Below are experts of layer 4 (counted from 0) of a mixture-of-experts language model. Rows are named router (the router's row for the expert), gate (a neuron's input weights, with its number), up (a neuron's input weights, with its number) and show model dimensions 128-255. Each number is 500 + 25 x the weight over its row's rms, rounded and kept within 0 to 999. Numbers have three digits each.
After each expert's rows: a language model's description of what the expert responds to. This comes from a sample of Wikipedia text that the model never trained on.

# expert 22
router:511477512553521471495497475517513442556483465496509565519529513492497508525483490509512516490514486504544538523460483496508470527464496530501470499484521478445527476507441530496515516536528484564495507517496476461475535504521513519543492523478443505532476470539506489536495520493528483484532489474473514515505482518525506470529490486448515492531500536533474501491518519516520470481503
gate6:488494448537572537549483467514515532505468505521511471560515495497507477528505493473536501513520493504548518477485521481525537510521516496494476506492523521503476478486491522492557523488515568495447516543501501478539508531477512521492477472503471490468503472483463482518504487545489541511506464489497485513504485545494465492547506531476497474523472467497444454511512519474492508527504
up6:488528472474509513494479506478472503509502479496505518466539515513515515501517519497460565458500489495498527500441466516534533483491490437478519475527475451503489479528474485471432493492522469502515468477545505467504485490505538517492497459484506496542451480486476496493496508522484507492462511521568566484493536473512493476518468420498512495538567521558504522514515495526515500470496
gate7:531506471475497522517500486503482503465501522532480544500514485535493474520502543527511475504479494525554494502513507529509504498487490531481516492500482468492516480509494479542540506527527522507493498447509480488487514491462525530475469483478500476471478504552530504541510466503473484522506507462463465512456555473479532462517505508456510494502495489472497460506493474491503528512527
up7:525528507491474520517527525498498512482500486528569547546447505518472509491503503493475467520487549536520497516482469468472514531516497503517506480504540470498493542488469525484469498501461465478478501487531480510494503548471521488482522482505496542464503502442471486515505493496520504494475499487524513476509497450503514540554511519481520508513492545473442494546489528516526514463503
Description: Single capital letters or abbreviations starting names and codes, such as K of Kam, UKIP, ROU, RTL, W of Wembley.

# expert 17
router:477527501522462494458500488482490483497462501498473502502491516501539510471488485530479535510481485506498445507462526518527448496471540487473477498493475490467454500481484483500513490524495511499480513487514489465504535527479523549494510503479498503502513497521507494523496440501484463523508472526465492489529468472487501487479508492483556491504477484520512507491512490497469483466491
gate1:519483517507441504452501484452474526503452530482547535507532509479521498481494517508493496461498545525461439501489510484513504493505572534531502507510528500472487502530504494462527496528501494497487493510482504460462555490496544476477509560516509499518510475466511498507522457523498474530495508527467482484509519488517471497491510484483497477512496466481518517494491545538487487485510
up1:511459492442509507543485494551505510523525523494532455513465547487518524450520504478517536511537504522514492530499477445500513501500470519463493488468497520501513506520455523560529514514529487521477524472496464507472464488471469519497518516511473528499478502511526484497511510507509489492507536489529538484528505501486512526531500455510443513510502513460514527540546463510467481468483
gate2:461548469519516497536505489533452454542508523494496479495495491529503522536543485453545528519522503478470488494482480491455444502486497501469505531484472513486544483520477523511474505518502461483491473523484516504525536545514483527474523497474510521523534503482483496481507500472518449489533556515485510525494539473517459504486511454513521501511495454498506492502502479473507477502521
up2:494486539487534488478480464517484502464509473495494535529494510462483484478497481482503529494488499443512486465547468503474487491495482468491509516511486455541519466508516503556474467510476529492501541485508506508498480500494505496485533510492506487498492510489492511521476494459474501470489502512530532490449501517483480445500487494509490516507522518439475476519484520516502539482493
Description: Common English first names (John, James, David) and vowel-ending pieces of foreign personal names, such as Rem-a, Ob-a, E-rika.

# expert 14
router:503483524541505492491453491508508512513498474467507570507519547493555522530502485503507505529521476516523480505450520524437471463440475506513443463500513512482489503490492542526465496475505496500497499511515548447499535501469496513470495523478504502475468524511459464489493473474507481551477473482472488535488454503503512486501510485485519445511508473526482499527516507504491498482526
gate5:511493510502510480504482533532483490528482504483483505506529572538527476520520480534497507510522491470553504509513520520486476460504473477494499485507493528507480523517496511518497456485477499527512521529516514477519482494440523529459517516488501467515481522486486480552491485495511527528486484501465491517524478507486471497527546471541507480481478467527506486512512483517491513488488
up5:494504505523505479485470529529481538462552530508447509430517484517491499507505488528511490481466453481500486514485495528483487549505524486512497523524514487501543513475540482479494476483517541487458467500530508496505512462500543517523484500492500471536494515450491484515441484480514552491534539524495487499550461472505508529503506477486492543535482462470469473526479479488509499517459
gate6:502516523490492487525494480478508496532519483479508510493521499507515502568474508517494511493470554507501541485503506452479510533535503521474513532520501473465488539525500461525523481512516505538517527479516487517493482528439543475552462520450472461482490509489508478480469476495491516537486453515490508466537476489505548548506504501510502530501507437508492476502539512529475494495512
up6:495500501521529551499495507542461509445466492513496490484497504485511483517523501516511559532517519500493461477492497525496510487439514506543500522518531485517578498464516521474512498445481524489498515486493476469509509494527460513489503543493515511531473504516518478470481560464528480445526527442511473481454544506508455463503487487504555528483514466484500523488444513519533515439496
Description: Periods ending sentences or paragraphs, plus but, while, However; also decimal points in percentages and list-item dashes.

# expert 21
router:485506469524521508469480504448442469515459482524511522517467520515524507491497534484498505486527538544497502468461512494495525474477481511531472481511529453507508464534487494557502510479495464502494519509528481505477545500491526505489529451497515466499514481494514499549485527544494525493481492488514503515511403497543524512518482495482516484475517518544447504504466516491488470465512
gate0:491466472485517451486515488499498490460448506531536500516486440506503483514480547468509467539537505490531496500482511483459515507423508454484522486503480515507486495499474489541481491530494495480529469479514455475514516492511506526532520512509519463507528524539473491496507545518486517506496473510477539468497476495515506526500480535517510520507453540500451445525495492520460528498511
up0:494519481525487512467503518520474495513474520469502457505529517512476507491462504526490528513501474468490498513490505523521442453547535517508506488512527495510537459494473510465495499511489525563462494515537506509525506483455467458470429479489460518527503550528469499522501477513526487546542462464486500527493531509478470518512481489496514510470499450511522478487497503445554497521498
gate1:512484482500467491505545505517431424490496455504509529515538529517501489464454515483510549513493489499470496482552485498485543525524494502471520546520508487466527510519472499476509489547520478493489518504533500491542488457502490470520451481537511508487462521533461519501501501564576520495478498480517527510439439523483467493518527479509522500508522528520515494527491492570540538478482
up1:464462513494562490515537515483489475539499501451477509498512478479512522474512487489511521505527506500483533514516506481467460512512510535499474473491510491530520528487511476487460502473491495444516499506512494513498493510523485469505532502468470493498508509519484460520457543496546554479498468527518522511521529481490515502478473497492463545478464490525499441521528522505517494515487
Description: Plural nouns and unit or category words, such as episodes, trains, schools, officers, kg, feet, Singles, often in stats or list headings.

# expert 3
router:504432474490482475459436484526502494523488511525468507492477509523512513528493516530500539482508490515518463484445485537499505553487556481476472474470483487505510476446505509507522493472494483480505507524488531495458492507488513475491529464471482497523499474517479532494542501519533501525535528492470511497530454538494453516502520524507526487489513509512453539495464502528494497483506
gate0:490505467489540490494471490467499469507497490516485507499529509483490500526493506479509528462464510533541508450511529522482486496531511470506479488500494525533538511472496525536532554499486521478497494478510505517508524506480484459545522490483501478519520505485508477466512475502507467479511468476495510482498538516509524484517478479471500499466482500480469441496493502498504483507481
up0:469557553569492474506500544494466511548526515505467465500498515534530519496493498470533499549486486486479473530473520478511476510466554513481525497484507455430500506481494467488487465514508504538522521506481487436451542503526513496500502460469484487458451481512500518540481541474464481532483495470530527526488490491484486455467476520531463483496524511503494532493492508520510484415483
gate1:537503492489531533535475475518512473551473516505487537527505506504472512513493549577510519501492477570512472495514524489551500460466534514503510528486526519515474540474492504547495468506506532470470535496534522558477551477472493481499497525478492493515506539472487457483513472450477517484504557495500477525530482468454490477509530472543457477548493499487506457539480510502535538495476
up1:515492445498471498517489494473503502514547504522531505502538520537463487472445486490529527507534530521470490492522491518499517520512515480504530526513492493476433495472538546494507452516519541476500471474530459497481492530526469489498523471545489511479479481484481493575490535498486504535484484494514499496475513508466508491534472524508532518498457502490506473468477472512467484531455
Description: Last two digits of years after 19 or 20 (2022, 1907), plus suffixes such as -th, -ually, -ously, and words like century, ago.

# expert 15
router:509478527529490480516463489518527518507445474482471523510503498525521499507442504472501515485521495504507461461475493472495487515518501517507480497511510505482504457533512496504528535491549457537451514507525514478487488522502495532537440483515478495500448506514521513492482498546512521503514526494514512518551464524520482518515472497458510480532484495495471498507513537489476462506537
gate0:438502463497543466540484465524495500473497517472540577495488476531516516483490511441482527516531497520519529479521483444519480467499508503513492479494533563478444497503505476486504495456513551500516509519482526498515537516470537498556477493508507486477506516468523499525533480553468500513496482509505487489547464510479500507494491491480507464555494488486483537515529463488502529486515
up0:480494520473507482494472457500527517484504517452537558511517488521479502463512481488473537503526501516513498483492488461518487451499491494512531480480529555482468489495511508511491538456501544512492514527514496519506536480486498463517493510501504509508488531488518515476507511529459495516510478486513503477532431526507506510472518473459513499527491526446497505511535501466472518499509
gate1:496508486497492478503498481542481510489469477501501531498507560509511500503477530463482459479497491476491471491491508519494503477461513507532489448532505487515466492468533491542495494546519496509490519500506497543503495517526505542522502497542491469454509494515474504521474516503523472478512489480504486537516475515491491500495488541467485483533449530542516529469516497524532511491495
up1:488516523506547520518535504518535493494526518522456504514489442512438506478519513489518541497536518546546509500450518515486511512520517504444491517482489512532495459531486514426510479521472527476488508512492473488486504502477490469476498492492546517510472471487499498504529472513520498492486496499503495477505532508504511524498530499488525508526530500484483466513455533486480491526485
Description: Final head word of organization or place names, such as University, County, FC, Limited, Eagles, plus country names like USA, Italy, Ireland.

# expert 5
router:487500529527468490506461488507470472511492478528479496499549550499483498466498508492503533486519451489511470522489512516495497492516504476499481475539510511517508440499501500515507535452533481512484508487514490504532521529501505479508517522489499505521464485524510511509486479544526489519516494518483454520520456465508483485473523485477523489514488543508476553486525526471486502511543
gate22:515481517472514541530474504498463528533549517500532552522484544466485561470536487492508507489498506485510520497514531474513472507503503504453452475439554498493561474524488465498438519546523475520503521439498522494502514529489498517481477508479501491523518490522507508555529490491498468486482488505488467549552576467500511492495525477507472562453543529451523507463547453493473480526494
up22:516518485502512490531514513494480479464485499478500485510515445481465487489470528506524525496476561504508496538470498547551515465486477492508503530585475516504456494464499517516531502486508474484452517544496465495514498476509478534538548480505495502511433509509523505480518498494498536508476492567457503498488493548498464521506490506491537483494446479532514487541503517503503502475470
gate23:526528543491478488479552504517453505520486515514531443521512473525512514484543490501524509487541524548548468505519492506509497477539496507480500507531503478511551486517518462489529507444451446538477500500528495487547529482460523520475459501509510517500509498467510494513504458497497506459543464507476483477456498488484493471498447446519484509472480453506496478506526507492509515473517
up23:544484471514499522543454479517515523520487501484457506511493467454489455516502517464484513442501479468482518469473490500508475526511509493522481488496512482479500492494502518478495491513521522477533472476501535526515479484512493512494498476493492483539551465519485487567503537513543448549487451551519503482528515526548512484541516508525500490484519542485485466492489491483509494505497
Description: Pipe separators between cells in tables of fight records, election results and sports stats, plus semicolons and words like League, Cup, match.

# expert 10
router:504432553510470471487480470511472465484487508506460498509486477499525537467465476538518498509515476500529484479483529532491471499495475518511483467507521505443479490482514534509487536519538520508481502511563469484477532491500483501488467458515514464453519488534495472509516472485525537521504491487495468482512470484517461489502560537446548489494517477504505551495500515477500489467507
gate1:516495496504501485473485486471497502475528487517538490507459500491502480511489468517507487524506477512511493442482499494494494498486492461517517476472471490500511488480514483516531503495505514508504510509528506533562550536501507486494522485486455500478474513482502491476514568540498508497492481484521526503555466534464492491485475531479531474513502523502493505550532499520513499519533
up1:469484508521504452529488497497516468481537539524477463466474505516519490495515501496516482530492474485508532484468475507484495518485472535472519501473517516537507515498499523468528469514493513460520479492487516500507505486503460495488527515523492496506488498567466521533502432510478487477521508563482518499511512495459481487497512527530505498504478495537519503479540536507509532542518
gate2:474483497529517492518525451524499516503540532540490483455505459507513460520503492522515516462539487544529491531471531512528516523457508502515503494512460479506520450451530485492520505491487520535475506488502516499483498509498508532519495463542518501454504476562452495516499480486488473449516489492479470470488479478485514514512540538470522463510462508513489479499493518478516519472472
up2:565474534486481447439481531518517518514459486521514505484522525469472515507493525479462495508485500486479496470531531487478513489467490499509499535532438551500489531513496489460486492522500491493522494498482477517511513507503445495508535524482427475527485543487546560495498508490513472549527465535500547525511487552507479555496529499480490502477491489468504521502505481501507480514506
Description: Prepositions following a verb or noun in prose, such as appears in, founded by, from Queensland, after, during, until.

# expert 9
router:497513493520531524510461432509485479543494500494438555483524493485497524490490548521537458458499511491493501525489509504518477489500489503525483494495495475504512523484493541490499500512522511503506471551543495488498537484503454515464501485505486475453493484509459498506483491545531510523523484487475501503530429464571483482496470515464551520534485511535458499503481548460519508471494
gate1:499506530501515485493463480513467515538512504485540474462488545511524514496481460434513478522494563518536495456548490491503492502523507516523483470505484513531506478489514494508489482492445476497506496507567517495511486517472482479539459467490499471492500521496528507545505520505490517486523496495530488471479479463483501505506467519499465500492536481529478487475462488493500498515505
up1:494527454500453512554489506516495460469507504480490465500534492501493491494510471536517485506476510511542549544430457489500510531525501541476512520467478462478500507508543478484509531527438548524449499452504502521505482516508500482490484477506514553455499508497525480500480543501489466536473513495470492470513507475493517477517511525509477488512542513476502474519469474477504492504493
gate2:486469479476520427465506519525542469493472474481458497508464464516546516534521505475489515500536477485489503491479451473518539504489519500498537448484476466545530478492530517500517503475492526523534483535479427487477493492512497516566511496484542525553513516516501499510532460475519551474547489516493498454503512488483504518467489488553506504473478536495494470504532500482510494489517
up2:482512507511524495538494536527472511481526498526485518526487514460460502480467490484492485513508508485482559490464501508492458523493496506485507512524503502462511524479502480506499521512497503518543461520560532497523517477500481483484543514495488465475475480488450481490494540535515485494443482477477497504523511522455505515449492488492496465508540471464487531515517418513482522486494
Description: Line breaks, list dashes, table row ends and == section heading markers in lists and tables, such as the dash starting "- Francis Gruber".

# expert 4
router:523494470536549508465505487531456471533493508505471453516542496540484473539494498492482533479510479481501512512502475520514497510504484475493467496492528485491522486495464506496487515503486483536480537456535558448479475485484507527507507508478463498498468440551520543493528489565538473533518485463487504461554453448541468479470518505498524485481487511507482477525514519481473503504517
gate17:499451488518493476511515460490509481520529479488478489475500553490522474485531495478480491496502511501480516480509504485499476521501467523469490492474504494507495450539497501483507510505534473519528501441527572451484479549461507481463484460504514538518479486526519524520501521525494491520502467468510508483464472509533479489486512491524486518467521517471514524491480537522489489513487
up17:510525485507511523489501527529485515460524489526553538525489433494479485543491532490524504481499445465512475500489485519503533480471482473527534522479516491488528574457477487536513484512469528514460507559523461504528517493536491542526510509499516526463510536479482452504542508480491526480493524536512519509515518497496528527529504506465545480527467462489463497488493503444545499474480
gate18:461478489537473501499486495564513425486471498479481486451503480520508487499516494504562454528504480519521504522480522489534526501488488514493492512465492546488492483477481502495474533507496542514471514537498466492491515491487497489489496448503485499507486527539530471447471491476519496508551487542490498477493497461458488494460489558508532435472455508469536500498480500509488457496496
up18:517551521532541525506535518520483525455494512529527475523511492479466509506484501509447518512509496506491445512463462530488523514527526503497509481497466495481541451505520505462498509504475491544486484508490554527488522502509514528504478503514494523487516500536518498518502490528527506450487493461507507562486478522475491516524499474498470547538517472492516500483496438464537522519514
Description: The articles the/The and the preposition of in running prose, usually after a noun or preposition, as in city of, release of the.